Below are experts of layer 5 (counted from 0) of a mixture-of-experts language model. Rows are named router (the router's row for the expert), gate (a neuron's input weights, with its number), up (a neuron's input weights, with its number), down (a neuron's output weights, with its number) and show model dimensions 0-223. Each number is 128 + 32 x the weight over its row's rms, rounded and kept within 0 to 255. Numbers have three digits each.
After each expert's rows: "comes before" lists some tokens at least twice as common just after its tokens as in all text; "mostly gets" lists some tokens that are sent to it at least half of the time. This comes from a sample of Wikipedia text that the model never trained on. Tokens count by the router's weight.

# expert 9
router:164110127105126155151070082124171131150107109107152137095108138114114104119190113123108181143168157101102162127079131076106170105099068091111108130119137083150170129159153124186209132157125096130113151057095111087139123121082168118141113135101141127172104165134147119141133124109174150166109135107114154133149136104129142065112155207147096133133159116143145099150167083154092090124083123135127159085192126120123154094098072125106178146101127058131160127158051177145135129119069150202096100117127184087251119116095115118116104149168135163147138160068143113091138121078106096123116181145132132110129096128131133106089102087101070186144158151155177087116068157063178112180148
gate11:139149134093154129142108122181121088180163097087077094066141130114056131135155154119180130134105081103062067101181095144183106183142145071147130165116097076123141216068117181153100151139168149129181115114048175157135081121105115111163159146169132056104127160130166132057200131208106171091149130130129137184132086124116092117151114129086096113137177148095157092109125154092140105068126122121099138154086192125090170151163181129137147155101137151198142106090156142092091111117146136160147081133163148106092165122145142138135139149145174108138134141147082119097138101142091124175158165122150110161125125118104142108105142109112131125094066111124087053139162086142145119164118
up11:102063058163115119091080078093163124090139138058124133126109144181089076155115147107082172107148106099143133108140132165160111111137153174163136139149085178150114130176120160149183138165136084134143091175122176165139092113136107141096082087082058097173159199146114077133147114163119144131156108145123121052136146139105130040099148189120173089085110109119095122130159137132121152143048113111118165077124115192116078134185128144126118122144096140119142167123132117099145115138155115139099164128175168099090155124108149159127106157137175135136092181160087094131127116091122092164108128082191071131146191125130156103148123119171150130241068104173147089096125160137152130159154
down11:108168120075176170106128092096139078055126171093092164211140195118076093111093148119170164059117114086188126092067179153151105140148191102150115132125104127131179174121109157103125141114104133089116153116068128152109101185195126125147116065078111153122157173128097164142080122103133193084133110111132112112126135170150124117107100188043107149139159137122082135160125162135106102120111150124132117154136103101118120139114168074174090132120172146129112168133113089171111096153117132038142124138128115162116081116141094165170153137075194133087062146188134128135143138071121157144139161119160142101157175152171091115072125153144090115131158149135153104185136066099139158136140
gate12:123100118081078114180111126131140093088144095128121105124118139118083106131128040136110077115137176147074087138105165146123145080137136077101144138135161131126147150121156153147131171058125156136083221178077152151149107178137147057087175084102094133193113156132116114134147186150156132149072131117138105129162076102166082110098125121124065131173147150145126110181090141084136109129130140140113152154097085153092123102125077171165154056188062136120123114161162096117138117126192087110125099146127093168148197171126078133177085171179146118116113152146148105185173177083154124148123125114115131074088135131173116114116102161112140158137125158103114112138117121196112152187214
up12:101176122134065132139154110144119134177158052146139075111078140115109103163129102099201076178158152180146172106141148154121115118111063097181141162113171109189117141173124182162110172158156153186116146128187041125153130101140082109129127120157093104120146117127072130084103095156181207091214100087125057116089103085134158112124091133103142100161114144139122117099154058078115132174156121198165119166130127063076089119109139088109130102160159150064160106155130109156094106169123124128170128160117138137095119137132112105112139155129084171134124121122110112136152145111164108087142157111060152131152119124125091106110107075186109120101127169111159203151110094154159151130101
down12:111137141100109107127157129142217171110137089088126082128143093132095173162104140062082091180118078117106165110136117108144126139131184201193110159156088160152102102136175135115138155133080133063133100110142180079157150098081164115110097161098158107117130187117155122109164159117068105104144133176155150097172115128128146138088184141122084040111113128172119119107080048058113072159175120175136117136147166160158098103094152162122111118117093088113122197162147123092162124141096120142126151071155072140155166137130124135132082111100143131141176102125087064127138135152084113131157138189121152174156102115197119076100134164137151089133126178127150077125132163172089112188133
comes before: " ", " was", " is", " he", " \"", " had"
mostly gets: "=", " who", " which", " They", " that", " USA"

# expert 8
router:131113117138147107153109130121104112157114115146127083087099122179173105130122123048107164167116059138124198151146082175158128080059113083087083111133103157127115139144059111141140173130152104110080140185147129081142114119131141118102123107158140149125145112147167061161168131132159109132175137181079167102186144116134089149175148108150141136136100086115084135121211160124091185089167126128142143110132067167181154146163065147151162096149136151162097138166128131115190105132143140118134142085179117123010157121142150131181126161064201083098146138098141159161091103127081129149172148150161140113151177129190123146110149095168160112117137057082163178118113118137116109169114
gate10:124092152122145189100137140098166143086165137094097047144115169077153106116129114144194131060090154139199115168178150102093113151114133154098115157173192135145114141082127182145142145112129184119066156110120139161087142144097108077112117110133126103073171183161101085083146139119100178104115083163105120160085135174099084149136121158124160099045099114135147107140129122148112163128141143121160117173113146140145121159154074148119118086218122100162124105125124152115050170169134168074165140090089128087134115112153077119116208167186163109177146137126174128147125076101126173116106117126111162127175109128120144135105154165112110141083135146164089168115100132112020114085108
up10:116132118130116193134125087138100135145199105113105103104121104175159145099147149129133102104141132144133136085120154124124069145144173077175170172120093127109132155158193166030136070118129060072128106093130109137101140181082083110103095194140170079066122147094109117109176107159169120147158127149136095093166137125137113197138187150134157162135135140113146066068102100150167155132129155127172177137113126111158140155121073069181154154140168118161104112143140108135183148149197124045176101136101102124107123108102115097163169173135121103116127146088156131116063104046170116167101113167115101151134159155162099143152048127179097100131110117104137132050159101137136108141113
down10:166129108097174150168205151110131125174132110139138135149158135107162145147130143134120126136136115080143140117059129093048140104131112170171102095122124127108164102150090165095131090094067134119131075118173120162184123120128098108118079094110149124135126131159119137156171106157135166138086109177132126103120096119140126113159158143191179152170104102161180165104109152130150208148105124128110161152132151104124094067192108128175080141142155103135150064077168102122109095097101112139133176078133075089161154159108115170157090131140126041000116141121123096082132144171126123106095137109135150077065103147204105113092109135175124146161115157151163114154106130143208070164111
gate11:108146079176149139065078126055125117088182201098175106126088132154097057137217094131156185120092087145152178142145154160143136178084173144183144104144076116164111156084111166150163116049154118130084093133116108126088157204122126142101110091124109170127125149136125105121111061120120144119142185115114114110110134113144100119119121117127179085173131103110136132130154118097131057158094098140095116142143103140161072070113112081146156128154072136136130166134146207123152136150156137178118115114114187122182113130089103189173103116160138071105156119180097069145076115116160122137148100093114134168172114107122173155134130154117046112102115159142110135134135175112172172082123
up11:113180091133092126174111178085087126118129151125168204110154097104127171135080138103101175198091132065150172171118146118185108128124135099110139144210111167157116176143154174132170140103085109167133153148106128074173179147123163144144187107138135080137104129092072123128116142161160106131157078153108063102089151126095083145127111141096097154155051122138083188108146130077134116133114142129153113126060117108143138168103086097103110066097130156118100215172098128107108164093140103104173168081139119107078116117098127175161119228098152161152096186115116083202127153107133120123158161124162120157061138155128131127129118155144116099106099163111109150074116122118127134073147
down11:176162154075171095095097094166108050126159149125119128133119132136100103120100105111082119117158153142173164133112099133131156041175139130152118216161162155117190159165127157137099080131147132128107154129117145154160140133119125077137100071131145121157143080162139133089119108104151053153081173119151119128117065112191081124101063081079099182127120141137135162157138123097164128181200163110121094115143130154078119125115120110150138108148093114083119144125113104163136137070179098100120139115197143155124047123152164094113110214170114163117115156088125149120161095118142162145135140116104152108121075156122157180133154133184122101071094141093143153122132088016162164182124
comes before: " |", ".", "–", " |\n", ";", "%"
mostly gets: "28", "29", "27", "31", "000", "11"

# expert 13
router:116093119186165136077103092175133110143135128136131127120090112123119163130089138102177161117125130108077144130141092156120126163039125095102070122125103075156118090119137149160142112128170118160097104152193164137118087160127154120116099109155119184049118083143078120107172160119096205169108178176075194119117135182170143168146136130103102110103186059089149133095096161096117105115173079133102164135137104171145151124189103169170154062116091150149100107098109156159105133084100097136101095134152124101077163102086127175074144101077186159131128157129134138162100071132124132131137170163133126175123119116153175135149134159113166086171131100128159053154192116102160185122194
gate11:136108097142132151111080111160195166104181137166221113138115106080142082181179099116136112122172134136108153157190093155171140052155082173159113136166127186145065121151121086080147163140122135176130182104164176103135159127133123082149077154086123149135115085155124114058122132139099105161071167115093158123084110082148162135207140131103202170143106185144162096084136084131131068106104133159092144113142141059120105148142086115122113105149172125130151126100141131127138108091117090087145126194141082127133138102109154071123079150125171108163127140115113123112116058091152112143113154114169096119101084203125130102152158122129130112072174200176118099124157108139074123122118
up11:104148155103164146124176086092124067133127106214105073084065098106163124090073111165146157118127151165158105046083143060124127165128166139125107182130205125133117132141169128133119168132126068140102196130101159178159155188126136136100132141069185122108161096120112127154099093161110127115123116088162141125175138170132125220157152098133148152158120112146118091109063117110110167169125125084109122160114134183137091137106121125096103130112123102122143124169115131156141160134168171113121063152137161075089118138135146076169103086099144131124162088179142089022080127160160158112125091127122166138126138079187159150141155109127121105170090104084106139142106157079137184079173
down11:198085131133140109124069070119116131090072111098135179098136144185112099099100070134152114124096116110115098120078108171129071108147092132168132118145117132105081153138103117106206105083152132131114129074112125196105119128169114102116159108165135108189169062148106147120160146170126083050173121113131075141159131158125123071158151083079097120189117112175174122127101058148142137113141144104161110153099123160146201122099147062141164172117101068166153110163168104141096111148135118071163181100163135110109098153149106194187124117181104202101100117088138158106150155130142172191156096086128131198149130087137182130129124166152171132132129089143139095153106166150130126121102
gate12:192194152110140164142088130143103156152141107119117138118169174092062149114098123112185114179164110133150118139174155129158124155130118110139067083128131097119083135069123155132112126151139113051112144099099179072169095111127125134114141110129068120138117112114067140076120151162187078123163102155172182118130068124112100115118105100100108102173181152157111128134068171099134121162132148087153117144219100173186156149119136139172070101144166149102131154131109154092086149166099154141183181118141170110088145118144155154103115136105157077084147185097139119103129233117132099148105076141142086147110103149064174128146110113060175077166098123143109114125097146146144057134080
up12:049151134148128201090204081138134193143117098146158053068105161155106107173143144058072123092156142133147104074086176168124137116111144194138095145142131120113102124109125112124078118092137140132084102083156162084160135103176140150175147119135142183138168142132119142140122168120072165102094150174151109132142176129123128135126125107126186162084170202113129179095183112134137098113106138177098167147051159100156117106081121160159111155098118146135108149148122122040177095134138115093148096122145136122103189128119108125137108140102061090117091163135159108104111086116144140030065135150156136126150157059140141118163140146165128160167133100127103115122175156126122065142173
down12:161108115222166101143186118134173113103130126164108169122156096157163132134083051129170124116053125167100140152073173130108102147176125151095143200124083099122152103078131165131144125145100124174148159107088089135089122154065120144096108161097138115118104081089177138088173109125186118162097160177104172123078157160120117097153139185152120192212047108140182139110119108102081106063106126124153152160124084103101155147106169153129128126075176100128097183070121126163126121137180111138135103140150165128125126079103150183151107106099130086143118102147094141150132152102115126148150185125065125081122137092129137124134109128188091128123142100164110163103192134157120078080081
comes before: "201", "200", "1", "202", "0", "2"
mostly gets: " ", " £", " $", " €", " tele", " repl"

# expert 5
router:064130130183185105067133158112117131057142139130092096127138137122159142138125126088139167129157147092107055160090080118125126191170108147173169132099161103113153127124156163177093137115101128101172112149146120111098154127116123113094163191151079129082147120114120070105117138094145102124166105120121089143141131156156109139146066088103094156112082159055165136128131167137109115117165157078173137132112052130087161131143124168132125151149057189147082083127213098123149156099190170101163108130078131187137133088091085128110182081146118115111128152094100147169093122139175156107148081138099176139122098198064186101161170131148089111166127193128115120183124147085095141079106
gate5:102111065158139153132132151093087109135169136077073160169200082138087196135185110142157113144183142075187091148139090075061127175110067131092116115163133103095154125166090142106129115120134169129185082087122149149192142143143098102118082166157111166102130127149167177111118149104127123132054135107121143108080138085139086081139028115101148088132119152125137155100115159106113169125107158097118119114120119122168082177170139155133177103099170129128132181166123142126113163153114115124131157149118211128151137135088127115162121146109157168107078158181149151112160128135122114142164094131135142042100088107183173105072172187083144109194133136104118129111118183093131085146088
up5:148047133094076100150095083116204184139161166123167146094099175174136102121152142130148155118138092150078083076091131197118103154138131059192095166140107137187124170126083081074118138121157183083151106084187125092104122108095146120099129140138071131132193134118102136056139164171161123126102116081144144151143120125137097146197185078128105122165126159104171125119200043130133094135137174142081133120164116133127103146109132133156123096155102109165129154169184131135109127156099147070055134146132217122117148144132158077173155104099151087111127123118123098086113127115133122149076128136083118128099175124152100136126130150118146101150181101075118177073165124126163165137129
down5:134073169104101091134083108141110117188154149122114162174052160140127177191156156146182116123109096122095121087129210136097135154152159099179133112143126121168113122101108159172068130150141076126087127141101155105128097095132093155112106164118156109116116119113189136114092109095124165136130103138127113107124130092145119112173223153153131130140086129160160099104030055040139172129147130115152178127100086196155108210137162154167063105116163126125069111075173102115107199170153125112094113158089149138101143127137133138111108171112136101118130115116122112131087122153149100120133131157171086091131167133143085086077094132127156178203087140155161113170053153135122125136116
gate6:113092135169095125120093104112183096199148096137131165171118103093159081109141077182144060097138163089104093163101118110190155160070108135143100166150135198131127106124116107157135127178143102116151149087205110124121148141133140131116115173144075147144107073099142144165097112102172117174098133102143135172111135101095147126139236177144107161197129178042096087149156119097114097145106107113085177152141164127130165133125141077157131142204117146189093072132059130089118142134093163106127139125126175119131180167147141125155206127127129119094151141121108077112088080073075061127111137083127128110090125101194089108141171135108091162130111103167103122136120137137140117119101
up6:127055150163150116123104079139140137109175142182097099164200057141152113121178168162096155199122055114168117143131125099148149154149109156089063140125108135116192092116107119134092131138179102074116190091151161156162109165067192141108111129140077212168092130141071146100095120123118121110088104169150188099112107145132150113153134168119171078090148184154140132126105167101131133114105078053157107098125147102156098156171123135109176089100187093132094101137142115083090116156167117099105108072187148113092099114139138131103139061111157135101112163135115165136120161195113079171118130133116175089150111129161117110081124155138149147167187111179079125134095124150130104092127
down6:161183137122164133161114141094141037133111143094119134139111181134101098184205168142142155142080109118148112180138143130135133160139161126185110109116148100117103130120106114141117120148115189057115114103133128044098137067172089118142151162122129139095075165124131155126136118097075151086074127121071079159123084099132141161163150179161121114088120144024164171155147155113103158117123130114148086158104165148173139152182133090149137062161146086109144100101145165149072103139133095060132121155129126129178121132174152182186165056077069069129134087103122146079114134097076144198147143106153147133184154124116097125128132093116167153115147134155183147067142105129125169099118
comes before: " ", " to", " the", " in", " by", " a"
mostly gets: " played", " won", " released", " made", " held", " received"

# expert 4
router:152126095067087195108112126064182180128117171084188115091115157109135138157151151136110158099099113149081195109068145154104135134122120101167169165081139120151143111211158130141133142170085099114118158073110081098121152124069186093091077109120102111105112179117138110188093104140110078164090124119117132130181131107148145130153076208150167111148096091124142153157139118134083095111087080131118129074150125120139193213117074142161097159114133115142125144106098142153138125101108112212111113141119097116164133160143133148094074130154080175117133157111179140121060141111096172124107158096088115070103106175147097154147053157122084139137125160140116169137139196121188128128136
gate2:112117118179122092171114094175110118150171140155130100114152103090173116097076088099118131093119089090164112117170116114054110156125177129092142100079156153182159129084126079120154160158147127088182133100162106150130124120154150163097102155164148076160208116171095156117157182104100136093124154078122128126077152140074127108119088075188099110143114140167126085141155190115094131120093041197116137170082113152151077156093104097142123148137144106095156141171090122133091117151102093057144169129165178186119128113171168101109167094185132151147083137144160150136172159098141124163111096108156136065175168139142109062108168169106085132170155186101130090129127130101113145175090
up2:115113121138097159140136152100125127110149143118084132107134180119113152166137144109130117181187129123053060243113111150124103099147139137148207129064115069146129110175115078115125114091077095143073104159106165173171140145114127136149115118110173139188083141106081142114124084172130117194105115108125149119087113143092103126153116124118103089165118146158122160117111103104114143133174166132118140168153162099193100152156082179113160114134120080102144138119164156165061111078117167119116043143132151183138149137051088064156137192142141055126111122160116100180147106136116086127076219147137149126203121115143146134125129160128186126127096081123103082141126167139157099130093
down2:111123149116112157195119130119171102141106123191073131107103145159113140224147090164069057111098174142147097119059146100137153168135112070065212076127079092106116192094087153125146145141153183150184134161131190123131130128138138129146109141173139171118125120130084124128198121120187123112104106158116172161091128138118105135144101103166107091060141136122096170161125152119156103133103113067144184097109160167153155153155133134143147078172140112139101117121125102130104130082109141093106071153155127086139088184064121137128106134112126154099115179106194145129143174105097162108121174117212134149142123106133059107072069127136114193108086098106098059149148138131119146125126
gate3:133110133199098165182119119137152168155170105183096144107095135112095122152179143144159077166134081111161137134163108064158127112178122149141116148058126156093085136135146119088131098126102147052100169191117169166125109172126164069117153092116101087064108154135192146150123149056069150176094112149137117128149111110116123150189152086222145162094118106090191127091103107094130173161071109128149160124108145132072131085191138186111064142126099156136112111037117149064150130169163153098157150111097145112113153169157182127123115147193135114165122108113133163105109102095124127133149050113190115086118119133115101116129134102110169121142102098111112144152142172129093102146112
up3:116118057140141102153071115105147104162154118060075119103162147103103151075094191169121135015075105111106153185149159125147104122100166162115135085153167131141099099111114072103172147067149097174109147161144145116115122147135096132125161115169164180194044136143134104170153121164165108132137134129101110161108216119118197134088071164154143160153126104178147117149180189131101115088126113161086128118139195114154134114091124079106103140098132066124198112111103155131143157109116129147149127148145147159093121105139059159144104137102174109118152139176147139124167123186133113096127131182124107103092125176102152128147182107123092145097075094165161090081072128145085126125115
down3:115066147124132152177095112095124118138112130147127176141159156197145130096118206167189131081122127127098188122135085098140081168175120145139134174056166109137114149229094118158074128085154171065156162104116126075106094143184120128109144071134161180133115144160159145092130140120073122116117094136145119125113074102152077120127094124106119105137096157109171127087117135075129167124150123149137152156095136161141157140161121100159214081114125168066084124095158133135126167099111081130108139071076172117210139160084136114107186136154147177181110141123090079162159166086137134161115133134163090161150132142107065150121127108098128150067106091164104160122084114130098144127062
comes before: "-", "|", "==", "The", "===", "In"
mostly gets: " |\n", "\n", ".\n\n", ")\n", "\n\n", ".\n"

# expert 10
router:159112165165172135159162122149133162072103147129076163117090099148103144127093111245151155133133143073108091132191100159081141165208177175154119147174117144125095111119170163092099118077179166150129125067107170132142120090176106166066120144142148157132165084197123071164114162102161099141100135165164100118123099157142102140130135123125138131113103144132170156142109142094136190110070136113095134099132071072110080095115144104088121173140100082165104100130143113071087166155191178085159114111108088180099108109116129093119142081120115105113120128094079163068132095129130168151123071119215109178127141112128137147130102171159134129097113175074112120170128128109122148164080
gate8:098112112140081125100062092172122091083138133139160128144099112194078113084148116139131144104105165106155105121198095102137027164098136166144136126117124115141175125118106102165190160165108122058123162115115094093137074117063136137089145144134125130181101126213170115103161153157171110145180167090091079190114165159117133148086169159153141098092124177180170082120144147162090096103103173104074093127169120132078144152118116168131161137142185136126097133086117164102111112089166163146108166130114142122133079156125139071119088143121177187106108122159090127104139103153153173114169179137152148158076153123097122112144172100105174098057094106123145104183158093117102145064108
up8:077173135156079192155131136124142105081087145081113135098122125101113124140159165150137142037052131190142163137125094154162125117175154171177112060139150106151097058104130156123184117105108102132124081138083130149122163113094115151082155101143138121132112147152156091156113131144105089148073090083156144062141116082135126101138143104177188157155167161125104114101173116123099095050180103139131127125133124115145123127085128128138126153120183132175196101076138095122117088099134155174150162157105132213158140106235081079165165111123144127142141102182118108095159152184089125126095134100144084153116140141098123133144087175082115094111091069100134147113195168167136132139100
down8:091189106069097098100073083124115090153158176106136181051095156180199090126172197073158117144197145105124173163100059142114152176086097119087156179129123119109149108140146140101104169101139165147030129118140125168125123110113132091171104164145164120119108154122139148105111146117138085112120133111161130127135159165130176110111044136125080105162100110126112151149133118172149153139126128166163083140135146127077155147141164146129127145132175074103168093151126091132182175082127118102091198094102109167152148143147081198106123100080103205063135091108119101094136175111181132163151146121169153149129113100087137099125149100086167109124087106159065133124133151094133096125140
gate9:143157100172114168132113136214111094157098126125162097139075102161150140114175194100130133173117138084127151154138167081039145091180117114073150140158130151131186166095109156092109139143147155142139196115051166117136187106112202079120116119129157106083151105110132107075122148148120152157129217171143081115081077115091196062128138051116188094132135134120100134124130133130087076163169124085132145151107141126124140105097122146114078097145139115127069101150163121108205190102129171119161140172178103174100093117108137171098131148139095087164130125090121078168077118140144109120087071100129131171176114131140126124168111095126119122147155142141155110156079088105114091133128
up9:166158203118149109121077139082175093099113143065083135087126101086096139181097149154128211091103097154090079132151091124143134137133097153121083072141148121075136109165118058133172073111108109132116113087132148151142140158140068116085172101118069088134136119093077112141128115157135146124164031093151162120089132128164102159172132148134150144129098071144134127158134120180164145084112075088146152138157110140131139108138128115142139118155124149105117182151101124110111097117165129153115135080140177168109176110113145117137139111138203166171126170095206163072136127118135146162188178086130080123137084194135128135052200164138122091106127123147163175142143118147183187120072
down9:167142125166171130095093138080159104119068166112158129149078097098154128250145239133151175144133121154085128089152102131088135180162094130147104126168114136147146060142147121149145124145054138129135101117107150078106125092097076124133115130089068114128140121123047133087079125115085125105118153058148139122120230124135141142163168167127144149114091085096128124165139142173133121087144150123104092140101106115183126137078135143145177123129146169125082152162130106148143101176169100170142149100140088140152171116071128152149117105085103112137054126131106098088098177101086123187121116162130099167120104105147104195145102149167172160166143159088127134145128137143065177087151
comes before: " the", " a", " be", " an", " his", " been"
mostly gets: " of", " was", " were", " is", " at", " had"

# expert 6
router:168094112127086178145066152098181186175113121184151082135133147161115130174109074085096146119078163118104111095122120095078145160093139074170142158071125082156158062172119112128149152143152179095091126141099071119121123141057131086156114141124147117152080159120123111131101115152097153116136132130100118147168136095151114093144154180112125130105142172169109094169186102182151096101111095135122124081189134104128132112144104146135130164084160084133166162108106069133112125090055074200148172140141120082162153179124118093104105086125098165141144190104205126110111126118124137094109174140090117106118127160161069105140073071131107181124124151137112118190124197107211137170130
gate19:096137103141118106081163217143042137211159154129102149140119140114140130096166137171119228078115140137143080119122091117157097117108139139159123150097072127120099114142151108144125146128152147139146103127184127085096132142137170150115147086150118189119148131117168109153093173122170124185102142063127131062098083107129102112170146173099107110131078108126133125148144068096158080155068106135161118132131099164123095164118084086167122115140123121150143112119114128145201109117169140139146091120118132165078079093152104134156174159149166081153117175105099161132154137201161123184052139096160122124085145113129150170205137144059171139170138087130121139086156133102041072094095
up19:124158180151120140112107131077107149166119097102107118080166161133132061157105102137137142100081107171118111144155135113102107106152133091123144139093155123104167158146133205136176178129173129166091131127122138171127133114098169088141168137150113097051112124133172119096092153169119126115096103148101129207163098134163109117122107165154181043104177095107124148127139156083159082157186195114102146139087087117111153151139103158138144146099114060095120150109132159120105154066129151103113179093144132079063193181145136108124149111141101137173104069129126108082106168180085219227114152127066131059098114106106125137199147111146115154118107131106136179156118157096093130092104
down19:107126098156089123114145135101133108102165128124156233097083164116215176118173114144131074138140140165178159155118181130106119142095073112130129118149117124106165148129086119112102174123064112132090126121129129082144098127123100115135128156151079155155068116140106091157128071107041024144142136177125017135151184125122173163126072099114068102172122139117124183105144117139106098159139166140138119118211139154164141154112112141133050098102113178148088117121104158123139152090091171087063090124132136183106105145115089092123152122097112099080147132172133129146107109116134137125116116136191120176147111164134123155161180191155090153182115121125128177167169128139117138107125
gate20:147138173064144101149159116150111098139140147107092105114152166104130157156134137139062157164180116152130145123213134141137118115091117087119120123120124117124068139054093138067111187136141125151118131096181196140141152152149149110147136088164179127147113135175132193162125081130133158145111159163139141156057128111127147145127108131140123137118080100164092101124126090192095194171143151112104111137054101155124080084106084188201174111080138135095107123091136074153076080134156146107100114054116144148128124148145103133186103105158180130136172116172142126057167132117179108106083134139118064111100123113121117074014147120136086089117088094115188152155141152135087125119141
up20:102161082139133114163140173174136089118117143164121146143099074078066113179149159079151178119102164110165165131182096094137042093063148127074156109126123097134118149132092139153152121129114169178102133151067137140122144072119186092198072137134114144123123163162165128155144130148097101122135181132160078119104144104138159170155108135155142124100070111137133123129159139166136105121157122139126104161150115163163133028130079147195096120147166134176086140133132114147153083132109075121067152158110178160156153142092141140111099107085101094135108109187109114095087133116052104103216103108129125131149106105096181052067165167123136114130138149181121112186119177110093149115182
down20:136120130112121165143090124145170128180153162097101152141166156130099199143122096154104152100144114096191137159140049121187118133084144114144148141151086112102147151081154129145084140088079139151133086140150148158122143044097098129098152163162125124115138064137139127118113102093131123075129086146175189099117097119126146101095090126145178104095133156058181110134135143106175108158130187083171160161095098139090104161108166056158139167152046079073151131079198151086130108159166172072110129120133124122062083166148157116125153114150159110238133080136101169173149099075127107198128131141097120144096123147175150170106128116140113154120098120099135163138104093152143083097149
comes before: " |", " (", " |\n", " is", "The", " =\n\n"
mostly gets: " \"", ")", "\"", " '", "]", " “"

# expert 7
router:122102090118118142077136093131098080166191162149178145067090123121171141119082144134141139150088113131136114088134095096115179137100099107090088031063119132125141137164191111141129144109107165126131119229134144130160061138160168146090067165119124089135085125127119192119121119116134116128129095120140077086098119139146090095105063203119138147159123169122153168179149127168163156136094184148173125104116157161086118155073114147102179179094140146100162110144155125124119113173119072151131080118161122131134113183111088118140114177156079140160137144129101116077196171115128192067151050153123120120117103143144164200165075089121096125118094124120164106144178137168119157111115
gate10:110105150118143134152117084163125111144154114116107157124076135178176079120095152135151173113113082118141169085135162164140176117174149079083113207107116127084101121060091137115136074122127179152203145164175159133092134103098123155114123203142128155162120089106121141052139159109127098147154145113158100125144111152202068144097130151172086153181198080136143139101145119128157155127184145077111172098137143134172093131156145149171124148121115113109104056132113135125120076163110098084119114147092120127186124097087126165127061104111138153110096091079129215114118110073123115142120167109094103045140141158122161114104192107150094107137074155111179139054153105129127173116178
up10:156127093047139166153102114210136124154172099114091121114102193167188044101108169077156091170112121114149100101175128103111115117138128098107143122153139181141098198127158127128155116118141137109180105103102198126099103138131191082175145105084080166078136071122147124108142100159150159102120110141130129121126125152110051113129128136146150099155111125095173140126070112104114150127111194140195098074168140157156175098156156184169073131147121137117062140099125169195124080103130067064149122120062086150146153121120110138120126153124134074134066206140129150141114126108092117158185166106143146135125116130118151118108076112116117178100115121113157161107076200135142140155091
down10:071156177116102096138103110155120134163145138070176196153065125127138099118120154107151108104100136103099124061168123077113111135092184161189143082133131116142095107131154116107124179126179090155099147171160110164095141118135168108131152114071152150204122133074137210111145137130166210133149202156145106156123077089135094091128078056203113152082147128056156074166161114152169167146106143113166117115113092106131158096107127086156122080173156167121180125117099110131109122135144096118168117132122112178106125149157140131106143141136113126131143124085071148094159115153102107118152179127190137132115116136081112115076154156101102133094079076198147179114065129087132146162074
gate11:138118084067134108112150133121096143104148184167052159118088158110146163096127097129162108115150120129120183163084044127155142215186115192098097107076143198161130106103151167084106161061094123147102165120114112116166140083152126081150133099164114118109162135153139098097197185186122148110158153113118116115147127101095184137117130096094163093139124117126101160215131128132106089153139134190072042161099131099112139109075179154123132117140173124156069142120133130173147105084122098116102143129116169122193126147114121153091183113177180118084083161148112126114140117116146070107100078209158144068184166142140131109144122146108111121147083121088133114110151106119169121126123
up11:104147116073147177147132114133114141156105159137127136085078143162073104091114171100192143127155156134180164151127170143117136131110130106123080094144158134113137202083128119175100145157137123145114063111119118177090152092165130149098107114139157082084149106136111129123138183145122166121112158131102122124133092140095115170078121083086138157069093116112107121160148173105118119141130182097146146078134243155199074125134163038129188128175065053130170207175115167183109113085162100132095099115169069078092088115078080103103114164136163108126101133092146121115114116092070133071163146145097126158186149149139145122144173149154114143153137107124141101113167168135102151150092
down11:118134111166151129117162082108153102150120117133033079085066153062164146197164064120150103101085082147094166185120186119141147160156124142122076171149091094127164085142159151124154144057098175141185104106104148061124152134142125121165156146130039110151139154119140107126185118195155144112128130096118125089117147121130128122139158100128118143087109061190124120158143124134130109134123160098121136141093107074097124118129089144114106093119142125128159166207127142153152154180119127092140122134165148123100186165162113074127089114121093155068070144076103184101209119111116144154149104165183096136103147123149128115169081117144134161153157170133117156067111111102110103091218
comes before: " of", ",", ".", " in", " and", ".\n\n"
mostly gets: " Council", "ation", " player", "ment", " government", " album"